Weights of a small mixture-of-experts language model, trained from scratch on English Wikipedia: vocabulary 10326, 6115 steps.
Below are experts of layer 4 (counted from 0) of a mixture-of-experts language model. Rows are named router (the router's row for the expert), gate (a neuron's input weights, with its number), up (a neuron's input weights, with its number) and show model dimensions 0-127. Each number is 200 + 30 x the weight over its row's rms, rounded and kept within 0 to 999.
Before each expert's rows: a language model's description of what the expert responds to. This comes from a sample of Wikipedia text that the model never trained on.

# expert 30
Inner pieces of verbs and abstract nouns after prefixes like re, dis, such as re-act-ivity, dis-ass-emble, plus following, as well.
router,197,204,171,196,190,206,219,211,255,171,192,212,205,266,180,143,203,229,175,209,204,194,228,148,152,227,214,171,185,219,229,198,168,264,207,239,219,200,211,204,157,196,227,145,215,229,178,191,222,153,223,233,179,153,176,198,219,238,223,183,171,136,203,194,220,195,196,233,187,201,215,229,191,182,165,206,169,190,212,169,218,170,219,233,205,222,206,227,252,271,240,248,231,173,245,189,189,174,211,171,213,180,253,142,186,200,207,140,178,282,257,190,193,259,161,201,215,251,204,179,220,217,194,225,205,238,164,205
gate2,184,185,209,236,233,215,185,169,237,200,231,209,209,184,214,231,163,181,257,187,221,220,222,200,303,139,215,209,240,200,235,269,150,192,185,239,220,220,210,188,238,108,174,219,170,243,179,168,178,163,172,245,181,211,182,184,224,219,196,193,167,188,220,224,230,177,193,189,154,188,191,172,231,218,223,225,179,195,193,229,186,211,193,179,236,252,185,190,173,237,197,224,196,167,203,222,162,206,164,167,231,218,233,236,198,155,187,196,158,225,201,212,253,152,159,168,204,196,220,237,145,154,251,187,201,188,171,185
up2,197,229,246,166,169,222,137,237,179,204,185,185,189,193,202,248,176,177,202,204,161,169,171,200,184,226,194,239,145,169,161,179,154,204,167,203,213,176,169,219,195,254,181,202,200,262,206,170,159,284,185,178,225,190,202,256,155,189,196,208,222,240,196,220,149,166,215,215,202,174,251,163,205,218,148,207,257,224,238,176,203,204,177,182,163,172,195,257,232,194,190,204,248,220,208,183,245,222,198,160,164,228,163,186,176,270,233,229,192,177,217,225,197,207,210,243,186,210,223,138,182,224,191,179,146,217,215,211

# expert 51
Endings of Spanish, Italian, French and Portuguese words and names, such as Du-om-o, Buen-os, L-es, Sil-va.
router,125,208,168,188,180,167,213,225,209,144,228,221,151,258,208,162,187,249,235,168,200,154,244,159,222,246,179,184,243,173,224,188,187,239,252,231,234,207,159,221,205,206,216,181,223,217,147,199,176,208,257,206,183,225,205,160,198,216,199,210,205,135,188,221,246,207,196,187,215,172,206,166,124,201,169,209,123,187,229,183,201,215,177,261,229,219,176,169,268,264,201,188,231,211,206,233,195,211,217,195,203,185,218,214,144,200,196,153,188,202,205,199,226,196,163,153,191,201,185,250,202,205,203,193,173,190,173,199
gate3,248,209,245,170,159,204,227,259,183,216,150,189,198,234,196,209,216,195,162,204,189,180,171,204,193,229,243,202,172,147,183,216,213,215,248,198,209,232,225,177,180,200,262,202,222,185,221,217,193,184,128,180,206,161,188,214,128,238,216,257,238,168,209,250,238,216,211,201,173,188,189,185,102,219,218,179,132,254,185,239,202,181,161,249,164,193,155,195,254,209,189,204,220,182,239,204,161,204,214,226,222,205,173,204,213,209,210,148,170,221,209,214,175,181,187,185,183,200,246,197,222,212,179,254,200,152,220,168
up3,166,182,199,156,192,181,214,160,215,176,159,246,227,192,191,205,192,230,168,189,225,236,229,234,191,205,193,189,199,231,193,244,232,215,198,215,155,179,230,173,186,232,186,235,109,202,195,226,191,166,216,225,178,172,185,247,224,202,164,203,196,257,201,161,197,207,128,225,188,233,267,199,254,192,162,185,255,173,248,209,234,217,258,200,233,213,225,177,190,220,156,230,206,129,132,156,207,201,233,209,192,165,223,205,232,178,215,189,201,175,182,164,183,236,206,226,159,177,182,219,212,215,209,176,197,207,119,178

# expert 37
Commas, "and", and relative or subordinating words between clauses, such as which, but, who, while, "),".
router,139,172,192,179,183,168,233,172,243,176,262,183,193,237,172,161,186,185,187,179,201,179,218,227,193,195,197,219,204,208,251,176,152,236,199,208,229,178,198,208,186,191,254,166,214,241,184,162,174,184,194,216,173,203,183,145,181,256,185,187,218,158,174,183,231,247,236,216,223,202,142,173,206,259,147,165,177,154,249,161,212,152,254,221,246,210,131,207,247,201,196,223,215,191,192,225,169,178,171,163,251,232,177,174,159,190,208,137,212,202,197,246,234,227,189,174,227,176,164,176,220,193,188,192,235,212,209,227
gate3,253,193,178,165,237,233,202,174,149,235,178,232,169,235,229,235,203,207,141,215,195,196,163,208,166,208,165,166,185,226,199,193,216,208,174,196,189,176,261,221,188,201,163,245,165,218,184,227,229,172,186,204,182,266,216,164,220,229,213,211,176,212,159,208,207,255,219,176,160,198,236,223,154,180,263,174,179,208,259,146,223,180,241,261,199,186,225,234,202,217,133,169,163,240,258,193,191,242,201,156,202,203,199,224,211,235,149,182,211,199,263,204,164,194,192,192,221,168,231,202,173,211,235,204,164,168,164,208
up3,225,196,228,195,146,238,215,209,225,237,210,245,193,149,215,250,228,149,214,251,247,224,143,226,208,174,211,211,174,244,256,221,219,202,140,189,192,181,233,221,194,227,210,224,159,211,241,199,193,222,184,224,241,242,231,181,192,226,155,154,203,218,231,181,177,218,223,179,184,201,226,188,184,212,218,216,152,187,220,247,174,173,229,170,199,185,146,216,168,134,177,182,175,193,208,231,188,263,189,209,201,232,150,142,249,253,218,209,216,158,149,229,146,160,225,201,176,241,186,172,176,207,216,201,186,218,182,210

# expert 22
Suffix-like pieces ending a word stem, such as dom-est-ic, theor-et-ically, sanct-uary, plus role nouns like president, author, manager, director.
router,191,171,156,152,187,224,195,201,267,187,187,216,209,260,190,153,161,199,169,155,174,200,208,208,215,210,246,182,238,214,208,192,161,273,243,195,223,186,203,256,213,208,231,177,253,254,170,165,226,182,213,209,192,213,154,207,225,242,227,147,230,186,175,213,230,235,216,249,183,212,158,201,185,213,178,207,205,152,171,191,238,146,247,232,239,202,192,218,215,232,270,227,219,189,195,226,205,189,234,139,151,177,227,177,181,174,221,178,175,222,264,242,200,226,196,238,238,207,226,223,241,206,198,211,190,193,173,181
gate2,190,214,191,233,265,211,214,183,175,168,203,183,188,196,224,204,244,254,183,212,226,226,195,248,221,252,138,199,211,197,228,156,231,242,169,236,180,225,192,202,219,183,168,182,213,215,179,157,210,187,169,225,194,129,201,234,136,149,215,210,228,198,186,186,224,205,135,211,166,216,226,148,158,248,192,218,219,194,174,192,203,184,207,198,197,243,196,160,190,161,204,216,215,213,164,152,250,157,178,209,193,197,160,200,183,174,250,212,274,234,182,169,208,212,176,195,189,156,198,256,185,219,217,259,170,261,153,200
up2,215,176,190,179,166,217,193,217,221,192,206,214,199,166,196,217,168,174,250,202,182,233,202,182,215,196,273,196,209,217,207,192,146,181,184,191,190,216,249,220,220,200,215,285,178,172,190,208,262,156,196,177,250,285,208,226,187,186,222,171,269,229,283,251,232,208,223,220,214,167,187,212,248,174,209,237,174,239,168,220,207,219,176,137,221,148,196,181,199,177,195,170,194,172,170,238,184,253,242,204,241,162,213,199,198,146,230,179,216,187,194,182,154,170,185,217,174,198,203,198,166,178,186,198,208,138,217,194

# expert 45
Commas, closing parentheses and quotes after names or dates, colons after Authority in species lists, and the pronoun he.
router,153,155,213,201,190,155,198,205,197,152,214,172,200,298,200,165,156,182,201,206,175,203,243,257,218,237,229,208,247,216,219,207,114,284,159,194,203,160,204,245,210,223,224,193,204,215,205,225,156,213,195,233,164,198,185,169,220,194,225,187,167,172,181,202,244,228,193,191,234,157,217,153,174,209,163,182,171,163,207,159,251,195,188,210,181,242,185,203,236,171,142,215,151,205,219,191,199,182,214,199,244,207,203,185,125,189,208,180,178,199,196,209,248,200,186,202,225,168,164,221,243,206,185,163,196,184,238,225
gate2,245,194,208,145,218,198,208,182,195,195,162,183,164,187,233,198,182,167,152,239,243,216,175,222,240,197,159,194,165,229,208,194,234,196,175,261,186,186,211,205,228,203,202,223,229,184,237,164,191,263,186,238,228,219,196,264,174,202,193,247,173,248,247,208,157,184,191,169,172,206,195,230,204,152,218,237,235,187,144,209,255,184,170,196,226,198,186,143,172,233,218,205,220,150,207,171,200,233,174,298,201,210,143,140,191,150,199,173,139,195,191,186,207,184,191,207,210,178,171,218,208,168,247,204,225,210,221,178
up2,254,231,181,142,210,218,262,201,207,264,230,177,201,213,230,174,194,225,234,196,202,189,236,262,151,219,205,250,181,159,217,204,164,269,237,199,214,148,181,209,220,152,191,203,223,218,253,165,208,197,218,128,182,188,211,173,194,237,260,228,205,230,243,211,191,157,210,144,190,224,185,176,216,196,180,179,199,236,190,225,236,177,167,203,138,195,193,193,185,232,210,191,245,223,188,238,225,198,195,221,184,220,221,212,236,201,198,216,206,223,219,176,246,224,158,132,235,203,204,201,226,229,150,161,175,212,143,197

# expert 19
List dashes, "The", and title first names at the start of list entries, headings and table cells, like "- Perutz", "The Fountain", John, Sir.
router,175,185,207,179,228,176,196,217,252,173,167,196,163,237,184,171,162,201,221,160,152,151,263,214,182,231,202,201,211,138,233,162,152,213,217,255,176,165,174,220,239,176,240,169,259,242,180,193,140,166,207,171,181,221,161,188,151,202,167,243,158,192,166,165,229,189,212,219,229,162,140,203,204,208,181,172,158,191,201,184,198,151,219,205,267,202,154,209,210,214,173,228,216,174,200,186,178,216,207,188,222,198,212,174,179,148,252,198,171,206,230,217,196,250,151,176,214,146,168,197,219,201,179,217,231,224,213,165
gate2,179,209,198,209,216,145,198,254,219,175,207,184,133,194,212,251,189,220,176,204,249,188,206,244,176,218,132,190,247,199,154,210,222,244,186,209,182,223,207,198,210,197,228,162,287,275,206,164,214,172,188,200,211,177,235,167,160,146,166,205,214,187,191,187,193,146,189,185,203,214,188,228,218,173,227,179,193,163,170,206,189,243,201,211,212,195,203,207,180,132,177,180,179,229,221,152,196,185,190,163,197,287,202,214,174,192,221,211,203,172,235,164,192,214,156,251,213,148,214,187,177,199,137,216,263,233,208,199
up2,197,211,211,233,238,236,211,169,202,181,149,235,139,219,194,201,185,168,204,207,242,171,195,142,238,170,210,173,227,213,223,260,178,208,133,179,168,242,178,215,202,244,181,232,180,177,187,229,144,212,189,202,189,252,153,204,222,146,222,243,159,213,181,199,179,230,199,169,180,150,288,205,188,211,188,176,240,235,181,191,185,196,165,216,230,214,156,223,216,226,189,182,173,213,209,189,157,215,197,225,222,146,126,198,168,215,217,212,220,207,167,181,176,214,267,174,170,245,213,208,198,191,227,197,179,216,183,133

# expert 4
Tokens inside LaTeX math (subscripts, braces, backslashes) and raw bytes of CJK or accented characters, plus odd fragments of foreign names, such as _{, \frac, Mah.
router,175,212,221,193,217,180,221,167,153,159,243,198,214,310,174,202,164,192,188,206,198,165,233,243,208,262,192,223,203,169,186,195,141,209,156,262,233,161,235,250,250,197,245,202,230,215,171,212,121,234,164,215,186,198,205,208,182,233,197,223,153,203,161,185,196,230,220,205,212,200,224,139,176,222,171,212,203,197,222,156,199,213,199,207,188,222,195,175,265,191,181,232,182,152,192,157,180,200,222,219,190,211,223,193,117,196,215,182,183,212,202,207,247,205,210,207,227,166,186,205,250,243,189,158,216,185,199,231
gate1,223,272,219,213,180,155,240,230,207,198,277,182,188,186,236,225,217,231,205,164,250,186,193,161,197,194,169,190,190,216,182,227,183,191,195,171,157,247,163,197,123,154,209,214,217,186,208,225,207,247,192,191,223,157,180,181,244,176,247,258,202,230,216,238,217,188,172,190,175,176,223,170,183,243,187,223,208,193,216,171,198,167,197,169,203,205,187,228,166,222,191,230,199,200,210,199,215,186,176,228,187,144,151,244,202,163,193,201,248,168,215,207,209,192,254,175,221,188,146,126,181,226,169,282,143,218,210,179
up1,181,275,259,245,237,192,191,179,191,212,157,197,229,218,198,219,183,188,180,213,186,219,195,184,211,175,213,228,197,193,209,174,161,189,218,190,208,229,241,201,189,243,184,205,236,168,222,215,234,172,155,237,182,206,160,205,158,166,213,247,194,201,178,178,171,182,186,203,234,158,261,268,232,228,282,216,208,222,189,233,154,235,149,149,179,214,197,190,147,186,222,270,234,187,236,218,223,249,189,228,196,201,211,204,194,255,192,229,177,211,240,204,133,155,256,187,186,194,216,224,182,204,221,217,227,198,182,143

# expert 53
The words and, the, colons and pipes, plus direction and place-name starters like South, New, North, Saint, and == year headings.
router,142,174,218,181,238,190,192,231,218,199,230,191,185,251,144,173,133,219,198,168,179,164,232,205,194,187,209,192,164,186,157,207,159,250,239,252,175,187,221,247,217,186,241,210,224,229,203,179,170,162,233,163,163,218,220,182,176,198,181,227,130,181,148,148,257,197,170,222,186,147,160,210,203,203,153,180,178,175,198,175,184,165,185,220,216,217,155,252,230,171,200,216,176,211,168,192,171,192,198,189,173,190,154,167,161,179,223,181,243,225,235,221,237,214,204,206,260,190,184,183,232,175,203,189,235,202,268,158
gate1,211,223,163,198,219,230,181,189,186,213,211,152,213,200,227,150,184,228,243,212,181,220,188,248,171,216,247,265,147,185,201,210,206,212,187,207,275,216,196,223,217,190,223,168,203,201,179,166,224,196,225,186,195,160,216,213,195,187,177,224,164,233,227,209,150,160,202,221,191,260,106,202,161,221,174,229,201,192,208,202,201,125,240,185,224,188,181,196,178,212,203,269,188,204,155,212,221,174,145,217,225,161,176,193,192,224,222,232,172,180,242,150,220,210,200,250,209,152,198,176,190,133,165,211,173,219,265,170
up1,223,240,184,245,167,205,227,157,208,266,150,174,185,203,215,205,221,182,160,244,176,252,244,183,167,192,236,215,212,208,162,244,222,154,152,161,220,168,228,176,193,199,223,238,227,219,230,183,165,218,186,167,229,180,200,218,166,189,237,186,184,173,171,186,188,188,190,185,197,145,249,188,251,174,165,169,247,131,188,168,223,196,169,208,211,186,217,161,185,188,196,199,201,169,178,180,233,251,197,204,231,196,227,222,228,172,155,170,232,193,227,192,218,252,224,233,258,266,199,247,193,189,238,194,160,251,185,164